config = dict(
    num_hidden_layers=10,
    hidden_size=160,
    n_experts=80,
    experts_per_token=4,
    d_expert=32,
    d_shared_expert=64,
    hidden_act='geglu',
    moe_layers=[2, 3, 4, 5, 6, 7, 8, 9],
    router_score='softmax',
    normalize_top_k=False,
    routed_scale=1.0,
    balance_loss=0.00342,
    balance_bias=False,
    router_z_loss=0.0001,
    init_std_router=0.0212,
    lr_router=0.00217,
    vocab_size=1024,
    norm='rmsnorm',
    norm_eps=1e-06,
    tie_word_embeddings=True,
    optimizer='soap_variant',
    learning_rate=0.00581,
    beta1=0.95,
    beta2=0.95,
    max_grad_norm=1.0,
    batch_tokens=65536,
    max_seq_len=1024,
    train_tokens=339600000,
    max_steps=5182,
    dataset='wikipedia_en',
)
Below are experts of layer 2 (counted from 0) of a mixture-of-experts language model. Rows are named router (the router's row for the expert), gate (a neuron's input weights, with its number), up (a neuron's input weights, with its number), down (a neuron's output weights, with its number) and show model dimensions 0-159. Each number is 128 + 32 x the weight over its row's rms, rounded and kept within 0 to 255. Numbers have three digits each.
After each expert's rows: "gets" lists some tokens that make up at least twice as much of what it gets as of all text. This comes from a sample of Wikipedia text that the model never trained on. Tokens count by the router's weight.

# expert 47
router:125103174147109130088121135131107110111083131142160135077166103190159118138094088145121109105102131179150098139131128143163108064154194128101058060094126158076165086161132140029119162126135129039127133121075118138165134130141143123154173139117162118239137134100177124152133138141135087164125184143150150084127102118148156191115103101119150089117191155151140116097103140105177143133113124108171180137110068146166148134124115144133156123106118191091109108179127101169069090097147105
gate5:157141168140092158079173105150110133107103134172180098096099130198108122103065168120187105133121136127133156090102106088085134102147077143207095102161103090164163140136067129141181141140116147092102113122080115162152137072142121201154082163136150128162144174146129117143133092105118139116176085166123116185124128075139145092177147093153137080083144108093090122169146161107101132186195079128067115092127119105091045162143111095127161081110116127144065137160117163150152098109133108
up5:125084102105144125185130122063161139144143149135103164150073105079161131132132126201107135117113142125133091123152170218143112177117137122083110129107177157081085118074186131137066086077131086161152100112150151116095111151068108086105188132148068096124096099102093116127115097122192111164085113090137108109198121192155151116128132106140146160124110131175191142128113154116109124064065105086172099136139138118143163113056149144108086184143159097137143139100142090059131124118105148
down5:111160143170133128133164101043162097124136173115144118081164138114207187152138154116169102096143123143149134135117135165190182170129180132196114112089171101088142120177112147125094125093116087146129148121147145125142056133134073149154091153173114096105138142095120143118175131088151155198134176107110132122156086184160167117112079092139061108102139146112135164145135130091092051151164082091146112138131146136086121149076147121071155075180138055069121108117142112115138095177112130
gate6:151104148150139099159112067124159122091136080135121168100071132128182114100184102135115087079097135106157138146179140128066173163149116097044040121151115155129103144127109090151126053134110118086139095149132126095129070175131123150159062167094074140113071124146138118169169097151123105090110126097147108098151125157169135142064144104153126095100118183157152136130086171103134126073112145108143136128130167168164130173120141141141072124138123090087120061093162028169124110164142156
up6:097129177125133084123121118180121130108141047132134113093073099162160115098180088101065127101120129120135145100178140082125168177131119132014100105158094101154112138137105122099134062153133155106140100162153129119118085101126178141153076184117114132129081122179140132129142118139093149121053142153127088080119124098189131124107124123122106059151106215133111104126082160135135086122142142107138202080136105166165158155149111120160120118135129125097159081090159038167150113183145161
down6:110127167135112143129144111172104100097135168062124092165149097163154090123140144133099090191068126164101153120125161165134117123161181236088181089126109133134115132138057096130089040066127111121107169124120112149119150117079143125156149109127147092110132121140133170184103125081130075086084153128085152134108132075116175073101149148133155130097193092154114126105143073079073101148127126175135123063111091144132089145121131131167119143150141195169146078157138155114154141153061123
gate7:091113126122123073151084186139145106095113101097170130151123127197103122072136106134116120089159140123144200137116181135093133140113147117072112086113086157116153154148103123073201161112099145115144116173076102120149111156153219120158171131133102154115145162166179136138166135120073127110149152081074085144124108140122070140186131109127174120120133179152124108054120178105173216141128126068132126095098140130114137129138144197130115121083181129110083139123117130171144162106220114
up7:066144141127117078128117198140167140123106093127177184167138118147127118107147114142127092112144145086128143152080173129085142116103150126100095104144075170102135141127092114064157183076123140112169117161077109141155119130125239135153152151134114134134136159186162139127142136090060069137141162059130092147136090124107079126187152154143169076114148155099118109074118185126172177148122164047127125125120128136125119136150122173123107116082220172103138114150125111155156164131202102
down7:198104100053134140127133139080105164077159072149093108091116145188173122140142102136134113173105144123127108118188111132085132089126080104128128151143183173154119147086164150118079114152108074131137132098163159168111079098126138148114116060103120128176091068114133096148131123149086137165149093179173169133126165117199147144100091083149091110111086087165116071090111063166114108100116118175119153163136136096109145136138100055147119073110086209138116132123089122086103099165077130
gate8:112104102134084178116169130134084134103169217077092107109117090107083151158145099154159123133094136109127147122055214143148093076094143158174119149115112181122188092130125095155178166039126139077142065143106151095089129126159141102093171162146125084104095075087148130078115147126155107106124102135084174125169100111093157085122179139107110133155095132127161099126127155114103137078111135156117127124073154201127108108133158117059118099147095119115146085174140086090108149105073114
up8:159175162123131142159092105095152127190115079156150110186163122139168089107090135098093107140141086126112111212218099134171125181169113091108112149150144097133076134086123205134156076111115050207121175132165106149098121166102100126133093128137120165136071150194131082128148102127092143130155142182149079106124162167154113159152100141173163111118155145110163168142129111157120128163187107125152122178162102097150172159139090118156157143141066116191152112097124143153138119145174105
down8:164098080152100147091201117143103126085112145095176064158142107116129092149164124152107089180111147152181148123155126162126059111107129047149119091092122155060131140122132156107140115112078114040157156179129060136113104108150139059131148088105043126122135173123137087137144152115161109116108133187148116166079176077134106109126114113132093126042128152126134135144164139070171121135125106116063157128175147168111179142114159097137137152110141154088089132124103109190138101131090103
gets: " |", ":", ";", ")", " -"

# expert 32
router:170167160182106153066135122110100139093151165066132124102170135179164112106092139103178067146142175091100126094121173134161093149171141154078128057140134149101113031133133152119134103135122135097104114135104150149155164109052059126140165180129107106143146141148134080141147159143143158148132078129160144107203149165166119137140157154057157117148109111120160115146079135123165124098168144163143101175128132144156139209132195155132109152160079146155156111125070095168132169075091106
gate2:117147145165102137201151151135123176096058121161163116139097095053097169155165144134146125154134161123087085116115120135138149132186091153091115145111165134087112113117135143053145086128133163082165190135129151107085139068095151059090184116152070065102121122182129130151077110142119121107099138176131143086118152145140109119121151122086167162114177137169084164108153192127144087111122099162140058141121060124185185167109147143100155154116158065105088157104174138148145126152160100
up2:184183125177131118139142070121128137067058076146126066107097125122122149120193054107103101136075144140119099188086104114137140134178125120072089082139071157121205112148146169073137132159120145132113139161091165097123104079139102090148134098144109064119144148180075142135184120138103177106127159177112163113149127137121149095111157102112115130198150099149101109152122093159142073160148119128179087161130106135111173069126117141119148104140115139114137196100146188160058126151121098
down2:074104146072183154103092135170104108187172180151178140116122111115137153152144073138107119136063150151165142078126124153173147103170158134120138105133175088168099128089059106149113151117116088180201150119124109134109155106105097129102183170142168133176129129136080122211078141133145147162106167148130165135087171094116064105090138135070146114130100148076114184133102141141100174054154155112114152137113122151106111206088143062142085162101144152126081103113118118169126166121145131
gate3:103113166189147115147137201082161125135159109153051198147138048065109145154108138074078152121120144106119123090153143112071134108077100130117134082119143123170128126160157163105114127124124136117175091109108132135165123086071175095110134103102040111100148144174120162141187144135221114120130178149146117107100121098138108143174156150121116127111136088120107082159062149130145075078081124130119177041128167138145134106140191135054139129095101116174124111116142135096118145112124118
up3:095146191101143125143138111119092125111190173075132123128122124074105112117122131144122139143145125123073133152152103163183102131211080149031123135143086089115074167156152096110117136109104116188101141152096147140129130150150149127118078083140100094113086136127092096143150142178102133133066154173126199133152120132143122173097130160114102116103101048132153143112090064188122198091122133144114119193114160184098161091075165133115159131160146149170073091106169071084130118106149090
down3:145103113137116181196133095162118143077132142114122106127145168104085169119133103147166117133142155139072080167125146164144130095139132075115128152086158184139150162123087080189078117116150131185139194116129161098152187074116155120130204097067159158167096120087078134151128101118115130126061058085128145136150065143146128140103134127161160128117110192179101106121161145128128210144143119118114171118084176082168124126110103123147154152117145080063123168136090129104125062152071154
gate4:156117150100150108102161135095132123117156093125102133140198169177066158093115113153136055193116152195147154118079146083115143183162113160115136162145114130139092122130121146087165110051129089124080151124160177094127156130102071176089144142130139121080117056098124140143164065087098119158164098118119090126100185108179179118146189117150178061123131100165097069149104160151125091115197088158121113124128096126123129151125110097155154170140141125131087073132091091148143073082126115
up4:080113136118104084161112128114153141139123174154152115087060105078213108172142168142107172109112146090133096123172152123177133069094132115140154135124160079156138131132113095141138143161149149097166135104093128166132133129168172061169131106122106115163097148138141113117112188163177132105113134061159184152067080201129117159128109105081087156165157131117194177147137141066080169161057192071140133098108146112114121096141116147124120095096160118089160215165120125111131158154134145
down4:104069131136122097108109104079118174134162135139099103115133096093150127106174106143148073144088142137095074179151138129129059163118140112168118094122201109106124118187096081186141182113114140142130123075124118153107093126139109116160164111103112119191118169151186159093166216093108171140136151108135158103056149144113148113155171148107126138171106176082120184155139121122085109164136145075092121102158146134153094074147109086114198114079186099120108165168179100120130052119111168
gate5:156135126076116135128167132107122105167105180090129070184102146115169153090201154100124157152113092141090162084148132109191159111101132149152110069155087108134085135095134127091099103153080106053172104187193153151130119096124095119152131114095134072126092113102153096089077156146153174139084114091121098087122107123134110127117105087122170114150161100201150080138162090145103069160150155137153144162146128183063092137073106156111080118125092076121138093113102115161116098202115082
up5:119095148153123097115093113154170155116131063170188147124169196188121166137035078176136063114151177142112160179120107164089202143154140174092138134084104147122130103112146155163161164103153095154046177117083129158090110164124108154089092143181128164152119143165114118160096108116098102127120132175118142144109132128160146102159176112141153144078128168056121135117085170170120163155119127116102075133133112130139162181130089115173174124122180146172139173156146126133123168103167169
down5:109095114118172123103086111115144120075153131103155130125164145086171095091098164092139171165148158142133147133132131115114135089128110164155092126135166077095191066096121153125098133118073197144116133151131103109160162062131084103154160165133129119143033118127123140152130094109201155104075096131148118223142141136125115137128168137165143070161188061131167118088092030130111122130170164094171122171167118098077098127098104171085117124130086104129179130101133099138102100177130152
gets: "ul", " un", " off", " cons", " reg", " act"

# expert 38
router:102103178154168123101084123109187106128107148142114085122134144169139115060138071098110051116155095138107114059133132103183116128165157087099143091172128140087072069142125109045124086127152075089054131144120111202125110142141131154133137148167168078132140119149170092134160147156144126127186104093157169102140117121123176177165160095153164102143145120126119137113091229133162148127124163164164103163101090067091141130111155117115094119103108182127107076173148148135089104097137107
gate8:116136132089148132116095113084165143145123037163136100143116075105139182087144155161178108139064131094114091173127140117125161108187142111090173092130109146145114070121098092081082139147196153165117144158104120102147167145103126162163198131158094142190135148119160068165172126167153101110103105093129121183131097133159155106141106144139206125117140092104189152125087152164104164166109062056128173121062113119112138145135122171098097170116123125067150177108161165095115164142127110
up8:096129137088128128127070123104116073179103116117130137152149138143155164094174183146130134121078133102100097141109185133135144160181131068152179116132145107112127117124136114092097158150144079130162118133179119131167109133113065207139180097191150142132129098013148115130171114155188134130102126069153145137094119114156172090150126098167165149125131044197152132158080189127115173117139144126109173136093123067116131105121087125114108122099124116112136215166160118045119151134127112
down8:079142095113103141129124130126089157099108125155099133117139171176122104133168095109086116127194171140105098127200062134116082163063144097115102178168178164164116144114149129079162212164102192175078127116136154126147116067148108120118116118124111144169084067163069177191107064105102145166192201076150128160123127138119093172108137120138131072173116149162120140171128126186128078149150100141103157117171155109094059122111146144096141128143123155137141112152100103134135104110158143
gate9:126134136146176084156200105047152127088138095171042080138155098138143102092135119145086158173174076106166134120100105102173134110110150111124085113112142112123174133104108115136135090179109134141115137121133070121117131084105136135151142121142150145133123101118105166130099245143107100151105118100106097079141105142117170128089129120195126127172112104099130108116127168155175182131133189158107198210162110100176124094110140012122152119127151163155158113122109107146088112133110167
up9:124130086127145142122190110107129140094149144146082094137114124137116070128105121123141140114193061147140153030121153078162099089084168072112080140132137169141161098134091095102135109181141135132107072151165135084100159087160108123158142108145177083127073096102109157164131212164114139113144100079095114105177128090115168131118118107115088107107115063092157135099171149147158196099126210115136140125120093140157129105102174085107118077133102118149164122130142088135105189165122213
down9:154092138130174155139146113097078135167095140122084162170121121191125144091093126138104165139101089101172144143099163167084113096161171113173158129079096147142145113126097134076153093125088126091143144149089120134079090113092134150114119114153110144107111118174177144095129129100164132202191087087121163121096104116113134155129153185083130126122170120092228119087145107167083073092092103096083135111106113049080097157158154115207138101145127103171076126100116087151077159168181126
gate10:123087081174122064123156089198138164140148131139111114073131184169119135159118128166100106107139114124156091111176068077119133139186118122068051139114164163104096164113095152072117060023159107123146158150183115121123157118168151166109089132116096116113108122135121097145146115129132085142163154122152120155154127116192130104108149118124094128115118180191121089088127147131088099116128143187105100111137064090102139143133114129189107062090185168123151139152057142104135115103167093
up10:106101095147162051109135093154116128169141134077117115094149156169103114120158137150118114100159104144148133078159046068117158155146099137072074139090108169088091174101111093073102121074147058121124133099185098146171133169179135147078087136180095093106096102138057119147118160150163105143124179121147131139130153140165140138143140128136134174113132128160134084086211147144118100121147131166114151105137108117044156121139145073194100076133173179124124126161063157102100108112149101
down10:137155137121122135069117076139145168155154119132140132125150116119081100147202156078079102109154124131118101130134057089083064114172080123155053085148121151125085120100147164096153068127118153113138119191102078181139138102097119095115094170169137093062107145152084158160138124094123142133186132130117155169109101189136133137156180099179092120128162142100133170136079181146164072121115158131124123141158173103070113126098079138143168035095100096147134152142135144153115130061185134
gate11:166047135162144139119164135099093098134079148120154151168141184129080130124077139169149092128085118127184192157171104153127141069145112082163166166142136158119128140144070165094121145120103141101079101179073122179148128126181123148141064111160166133102132143151127077108101103112153139131118065097128191159127124087128185134141156079144030111057113177121188127160165135153112140185134104120163139170129109105090100142167107134106125104089099157154116122181145168104114098133071143
up11:114109104143144158146177059080099103079130148119100213121141172142131140103120154109197156124116105150114154183108126115170096099153116075141147178199088098131109156162116134043126079090129143133085078178104122184147136124169117131165100047121128083123148110174136085095104141082106116111118043113175154097100112132121146133138128114133082116105087146109151103104200127090119141161115138121176131156142150126105101108179114140150110122095035154145081120156179128102088145122098164
down11:123100140101138103092144148168163162137144113162112116115119143133194125111127107118137121184155130113131150141123090131073151101155143110114178120181138131146116091081131124148101144142141099090103094211162161139139082135146103133165143113107148083112104168105207142062121131144099156121122201090122151083138150057158149145132091155158134166148166102091113099109129174147165143193124179128189190153088180146109109129150069182146226151097146123110146112162145168223136112157118065
gets: "ur", " R", "ol", "el", "a", "u"

# expert 3
router:178098098192148112037135094052127147110129147168133121099173095141179107138108069102116084104122071195086084128141122126142117085129096143098112069099115108081181096100139163091138109110128125155087142114113201135162149134096114171161111105068100129160083098110126092145130098108127134141174191118147129111113200129141142168165163097080121108168155137127188184156139113115157170151098108157141182158137118110171155121090127142127151050175110136107142078119086083119108167120156132
gate2:107073120082121147107118125102200146099102147141109091134144128179125121061114083119155115041148140122130176221094088171065160132184111141087151147097160155083081113115067097170170090163105168108166136115150134189101180138187145152153109130141104126100135141154158118126148094087087120168136169106101114116150097126138078129153170127120167190162131146171151111124083110182105110132103118125146132120173188133132125120177154149145163131104105098137070104092141121102157209184136138
up2:132152144170124058097123119158093180169191056084114147147088086105153178139152185155080159255114139126117095086155141120163144100097096124146101122202099092159171132135133097106088149134101099140085109111074129134173096111102061156101120147100093159148136096125111131126103160196161130114104099141147079173108161125142151146119094120140118118127114107122092146147112148061152088122184073186085124139086083109096147144118076146092120108134151129109186159137121136132161109095129131
down2:114108157103098152066149122082164074140114137091124093093122142135106110117123117140055068096131170131154141150183168130096116127148115166159206124127123150130098122069085126123139143102108125143155134120084146153183130154162127075136139075135125143130122101182143109122130147121124122153152133124127140120156065077087132142149100128099177110143178149088153127142097131140107154102112123113143109054162178166141152207210196188141188144106125103144051143144098156236119199121126136
gate3:186096120113168111174106167152138146164131097149073124158132183198154115088124120141135134111045096160058156065135118157157114172139105176113141118132093155155173146114139124132099119196167136106149119133088179142102090132145110126127155114067137121203102182110136151103160114172125162124156071129156079134139119077143121183096119127132115132111100121133162107168141168108151082093106128098181175126084168116129165151128163115176097085207061141142127064087110146152147172150084093
up3:141058099158151104109112127107143145171166138125079141143149165134117141134152167125118093124086161108144173062140149106185114132130114165104163127140073093177102136091149098115135134089134115168142083177067174086095090139192101105076148101128103121135058144127190157149197067089210102138125151136112151127092113086120073130139136107134065130146170149117159139140137173106160139149121104167131133107136171093150119177107132134167211110143093131081124142159133147098201130118055186
down3:158077113116116142184116161141126122177090136129041120112143117148159143083118155134145131118072075154117169054122105145129069134145103127136161136175063131140138129108136141181075095192169124154162139085059190120057138171140083149084156100095123096160076156086136115144170170189114144147140104173151100119145124097153130176125090097134120104121133134113140101120163146111084117117134161106111167082093110111107167147094088122193141103188121153151075060141122114110086168178090108
gate4:168149065173180134111106135164155123105151118116135132047138168123068152155177113105114156175158102102094083138112112119139139172146119093125090127122158096123127154087062081094095191055144141190168125141085158097092133160171150135157126093129168099124097154097127125152123126135108141176151187164171165169104090105102171090152093120137117108137183114182120077204122100093199137114121134151128168170105158044094114133105086114161158073147143125148098123155113097164147133100093128
up4:167159088144154128108116143183134155088169105130115126062129175125064145141163088083109157172155120111079042145114103152132105164178110140124112120126173100090155164098079088058081180084157176196119136092046158074081130152126142121141129070129150128099105127085113115123133099157130148156126169181158160170083118100116166124158091152121149107134203100161139098200142072101161108104130141107142160162153132077113141162107111104145159079151153103177123132127101080142139115135131111
down4:102028105095105124117147097144073147099100102103171116125085098100127096120119113097095180157075100141135106154094132123100096118115101180101155122147157153194142115147107149152137167179152159077134100137126147147152127143100128065051130137187066151096138172067164138109168151117077110084101154144079096137133164082118105168162093119165094101084129105104111189099087132138092147166124116199075166065153102160142072153112111139135101136101120155131152148078100140153081167140162087
gate5:129134141125123139181080065091146102112146097080094070129114133080106122088117085132196088182122110112125201100102116136112084153105121058130137129152089076168078150113076102142154157099102128058099097079128154133077123105126107124101071100118097187149113078104153081160154155087102152085167144129099165124106181110162123120129117089139065098098135118077160079051139113131098160143097112162123187147117131154137092142132126125098200117134092072132127074139089121100093116119095101
up5:094123125088127130163116066152153094113143097118136065128098122075085138124145072146128098174157121117101149096146117122101122143158107099102153095145124095162043148113026119137129171104106122061094114108140187138125117079103119102058085117087075152190091110089148078155130140101103136084144190126101157162112210080184135139158139079143104133127147105094149094078123129157112135121065107146122190128104129143129154146154118132094204112155095057125143081150119151097128128106100137
down5:121121156096120138133158124152152132138200121134147177124088075189143117106166153111128168126101149096116153065122101102122160102084172190166075122176129103095094122089156118125150127148163102154202106151210121086061121180117125109132143181158123032127160140170146078147141110140122152173144099108151162097150101118100158128168162117088116179174106144157181152169115144122120117084127238162090085095158158139147162135095150143138111107099145139083137127066129161100165142131124112
gets: " the", " w", " a", " an", " this", " se"

# expert 79
router:176088173174144136132132108120121128056097125110131063083147109171156121073085144167124155144098071146099128068158137109133112117154143172139128099120140089129139056152162088133172165074119107136102138109136151198121160106107099138141140155101196075132167119140151092152164197131159161173142116111115223143111120132218169145160128131077140125164151124042124163143156121079153137102096139121124136124131132125123177168092094169073113128178123181138165100145067106135104126095108126
gate0:173085129123068142106008162139126105121103131169138095141120145131128130109081111175187183130109120106168082053150105117143153148112049126183104119167154119096134093130094108113151126150154133101138118151105144152127101133148194126132147093114086157085153130145178090120137113189141138163146105116164209124109139180099060123097139170109162116106145148097098112091153112150123177132115098118071099102120080113209124099138126141145127131058104148119181110119130084171169088134080082
up0:135152113141129097139186102103134112104160114097114109091093111107106114180181071092081092110164141133061157176113129164094040109124122113072161136180094163176130131154141218087134095123121137149133108094196129109162135134152115123124133138136125113150205143144104134119167121126114112124113136178148023143109141106120174164163100156141092109118128128118174162138100139149108122161207126121136157091127176161094171156107180138166127191211080115144108113117131194125128136094125179
down0:106135173108072154132113133091094155127146123130148123126121129104110180056153171143166167079168116122117130165073092129115197115208157141141111115170173128076104096136112089111099147169142161134085075160110127074158126166176151141132080124177145110164100169096079140096140104104172160154128109135201159133128118146120068205067077134157180118150159134142162157089131123157117133143085147186154187167110111118149116091123059087094134098091136137066140173095135126122101143129079122
gate1:165113146129123154156131102159096112098121108075184119171153112120074140113102151112091096114130168132178130111127172096155138067174189136071122076122088190124132152128162048125104076080111168063120117161126115115064150175128178129098162166130178134092086069086155198137111138116102093132130155108173074109135114125105147156139130157108119199129156148136141120179096103133162095205111109154148105085161081147105178147153096106126135165136148101124139142154132066149142069182154132
up1:190122132129159137138136125157120126122149093081230087196140116095100103141134186117109114122105152150125136104131122090135187077174160144100155087106137142149168164133132088149096113098128161062108118125103127098055150158150157145135141138114165138050079068090142166185096131139083066161154182167167112108112087111094139131111143160095126209155140102118106158210065105123153127141142149126182074099161091141137180156161103099141132160158139110147153173146108142136128087156153121
down1:088123104056116056108170088176096135150118117072150135178113135156137126182189116115105121145166115125113094143105109161083152121152145100118127100072136150152165135145131096194158105167168137095159117132085089102135131100130109091141123162176126144174094119137143171243140117128085130162158134112189195112132104144132081120157154085132168160115127135078106157126130097164189114137139182136152115139123115074147094194130155133135070149151218170134123137130120081147052093132129134
gate2:164125121040107121187115123134067110108070191146128089115097135188113128107101119130120126115143109120073126085155125173208101157135176155104096177129181136130112181167156091131146131135156174165145125116119124182098120123140133165087153078101159099119113105091079135173150175134084210085115075138118125103155147093077136168159104150138102142154079192122141104115172157152102097109120139119185112141134159141134131121125089112224100174161119180140124104148164081162128171160150105
up2:119127148048159158152160125121116091113102091138101108079142131166193105125107163134170103140138149091107121077116153196146119115122120113129147208129106112140146158136140146102119108071093158146112120122114130154157120228167083109062085123101137126084116151083124143189113103141128128117222101195095151093123061151136123127137127196094119129119116200124113121125224124090149086128125142150086172116083116118088143095137104152151093184164096179127116141144100111116107096146140064
down2:112126126165083143197127076179067124145156176141081146162139085103103146128143061099155117109101076158132162116129086146132100153153122179160138083099109113135173141063083103175137056150142162198132113105159163132113146063139140168188138129145099114156123079157134133166155154104143154101119101124169120111178116075040107116110115163106139121162121143125117153164065099107085159103149138157156106132135186163132152159103067114148178088107137132102152108194116153136112140091053150
gate3:093176083134190150152139150154167128153086106095148147150133111142092186109130103129149070082136130188077129222097101135093099158167112188128101135133182096128091113092120138134162124134127126126126141156155124144146201140118117096182137159137097122135137162173124074083129186134105166140144103099108125117148086123125126195130136175065137144085161125097146173096115182143130149103118107053096095195200169155135172143154177134129107097124133122154191134154156109166173175137194103
up3:093156162127118155133137149101151148065098114092108158116115151129103155176101108129184140107130112164106087160078160178117117132112154119192082180141107129114094081151131114122167091090123138122132102122153145120132215099130133074183107103125099093123149108147118077119170180137103171154136106105102085127195100122208119133109117154048168118084144141097202076129171105086140124143124111068112110125130172173105185120182172189119129077074145161134135114085100079118101133149154071
down3:162106129101196073128113096144113080151086106129155186079179132109170130119170159087161172130086124099196140087111130074071112104163177149097097077113129087118153114085102139144113152136103103145133078164156104183090109146148098199156132131138206134158102141156205110101178090145126155135109118143160136105142138128106133148129198134173074099140181096142170137181085123133117088115167085113136131124093159107122111115138065155098128130158169166178126106088187107116097070137149109
gets: "ou", "ight", " pro", "ust", "ord", "ud"

# expert 74
router:125130154149110087110108077122145142132168151079151108090178082156135125130127126089144106124098096148085107146129177118187103088111188133093078098115136100098202077154130081052140100109156143106138150140051111136135104125130113139140120131132147137184109058143209128158136139163115072182138139119159136065128111144128178201112145069148162076125167120152146181129100154060158127105142132104161177164111095152169126143124147105150156122111068152084137062179123088135087117094155090
gate1:106077106118094163136158086113138162099209139136086067119141077127119155114180156123110130190072088118081113138137155125133160182133118181120136155068136082064118142130102103106193094099119171143135136140058096115079112097073126084139136098110105134104128069174100100087113123104160117191112113117126038073181137125108180141098142179160125137086125153130098152172128121110146141122158072086116125147110123118149147147139174070126141101128082152165140088119143150043168106138123145
up1:157129154097146144070085151076196096146107117124063088124137167170117116166105159089146152156125179145146131106152167135175094178083135169155136080115123161153110161149183118134139109204134092127139148078077095123126147122125100094153108088088067140072123111102123180039147188120128190122128193174103160121148159106155108131123135112132158085176131143164170151126140140121089112161136169164187170208140092096139136105150103110131176117139177152177132173113081137105122131106154109
down1:110170140120159141090121175144125117169091163095147077076088101168125138115085086182143142111140117119167156065147156142140100108115111075093100147164143108158073047149111130095194097144159117081165117158124114149113135206129116103131153125144123153095137114106104159151127114189080187121173135106141135089153103100132160161166076077195165108186097163135144142129128103116054157128100100190148136036158108167130157130155170146101129147142170088163141157135143069152080092119136111
gate2:134101118105131162080151081117139096184086100191150137193118130194080133132102094136171122151154125107148146140164106152138133107104172105068130087164102160105146151083141146137142095130115080127154136162114161082174164171154116142125121125103169159153129186114157151173185151139118189123109123199148097167155150164110090113162096109135099129105118136098147155171173079149129181146088087185160111098083109133068130133109136123173126191066151192116127218144100091106136161067159127
up2:163096112150086152138158124078113067188087103140126160187107117162135143141119097112135153108088121084100150101107166175136125136119078138074072175124102113089152144074154149123096149151121124133096149178130117096136154189147101102099124169094186082072173157092154155133189140126114201106140103149172079131126095187122118138120131171150114130067056132124129144189145054123108154104180138118143159114114119155110127156138103172185134137051157157150113170148121095085118165137197097
down2:165193144110115078129155127051076139136078150066081145154116139197109120098116141110111105160095130131119082050132184121203138163155092100161146134134151128150154123158151125186129070140111169086157194142137062093140181121142134141127140149047104160131222122081144112140193144097114172158105102160118123137097184136147125132095134132097137145067125149140183162141132116097088114181158173136147170102160137162145147107100152153124132131062176135133102113140115144097109117146105128
gate3:134161119197092083167087086111115117143098123137121082111139131104106165139162111103121142122159132141107162152173125139187076156139182088147112194123111024125101141120160156121127162163114123155129178107081123145187090052151150133143103114160113092126176101158084132108119122180129082099157124137133096068116098072102088160089078087161067077114128100145081170124103158129153134083183141099153176146159113092146101141073124133105126119097132167062170121068112112129145082129150089
up3:103109122151093077183143120112153138154148135097143133094213117113097200100128163122151126136154110134177118096112107118190123104153043125183090101148125038118131135156178160100086153170091164164109138109114163156165125082204140121177113149141143124161149136178104113112095148163128131142095112128115130123160111115108101167114081059079084134130169111100064161132105116134140113151173116105093136092186140108180099085136080100131096182105118151082154119094084106129152148094200085
down3:126120111127117139114086111120149107107095077124127170146122155093153104095114050162140145087171139159136086128116088099088163113100082075089170095134144159107151120145190166133043142155150146189115149141106123128154140058119193126124123177093200166132173104115121150062092113113175132124065101144167156210129065143124115154118116132091159171112121179096156143101143107181102137126151092133082094209127102106178156131105162173114107162117208134107141112157137141105129111145147103
gate4:137105094107091132152098174181099134102090162123095085127129072134116120121118189097154069159118121116090142127146103069154175134126183160159108136094183136136107116116189080143164107118095111079166162129118118065101136075106054126148145037154120141115169091078124129138115125091083142172158171094103123110118157122082140173075173089115100158143097091184161175171127105099178161099120170109123144119136074141058096087136119102125166141130099131101156137112123157052120107109074118
up4:100163169114156132138143093092165170127170118155170154134082167121124169093109076145110160076144171118141132119096178148065112131117083170114120094128089098143125109150096126145111121104133134139110103167111125192150092143173219140080122225123148099172062147182162123113154145149161121092136099131153112199106104125181169066152109119133162126112179201056095127116096149161133107186135093093084096171126175125159148130103143174148102122128177100143130105130153096177146171132157142
down4:144147130112095149106150104104098123052168149097173150115166099089107134122184110120193151102122177143146155161099050141140102093082113153143154172130128161126107131120140155156101173134117127132154105075140101181128124083091104106113110139129162157127072109099110077137136132113095198096086131108118155156095142098090159219109150105190118164112147098140148173156125125139205151099177070200117170112231151171122148145120094089112115155121138114064116083170158111103164142142130123
gets: " |", ";", ")", " ", " 2", " —"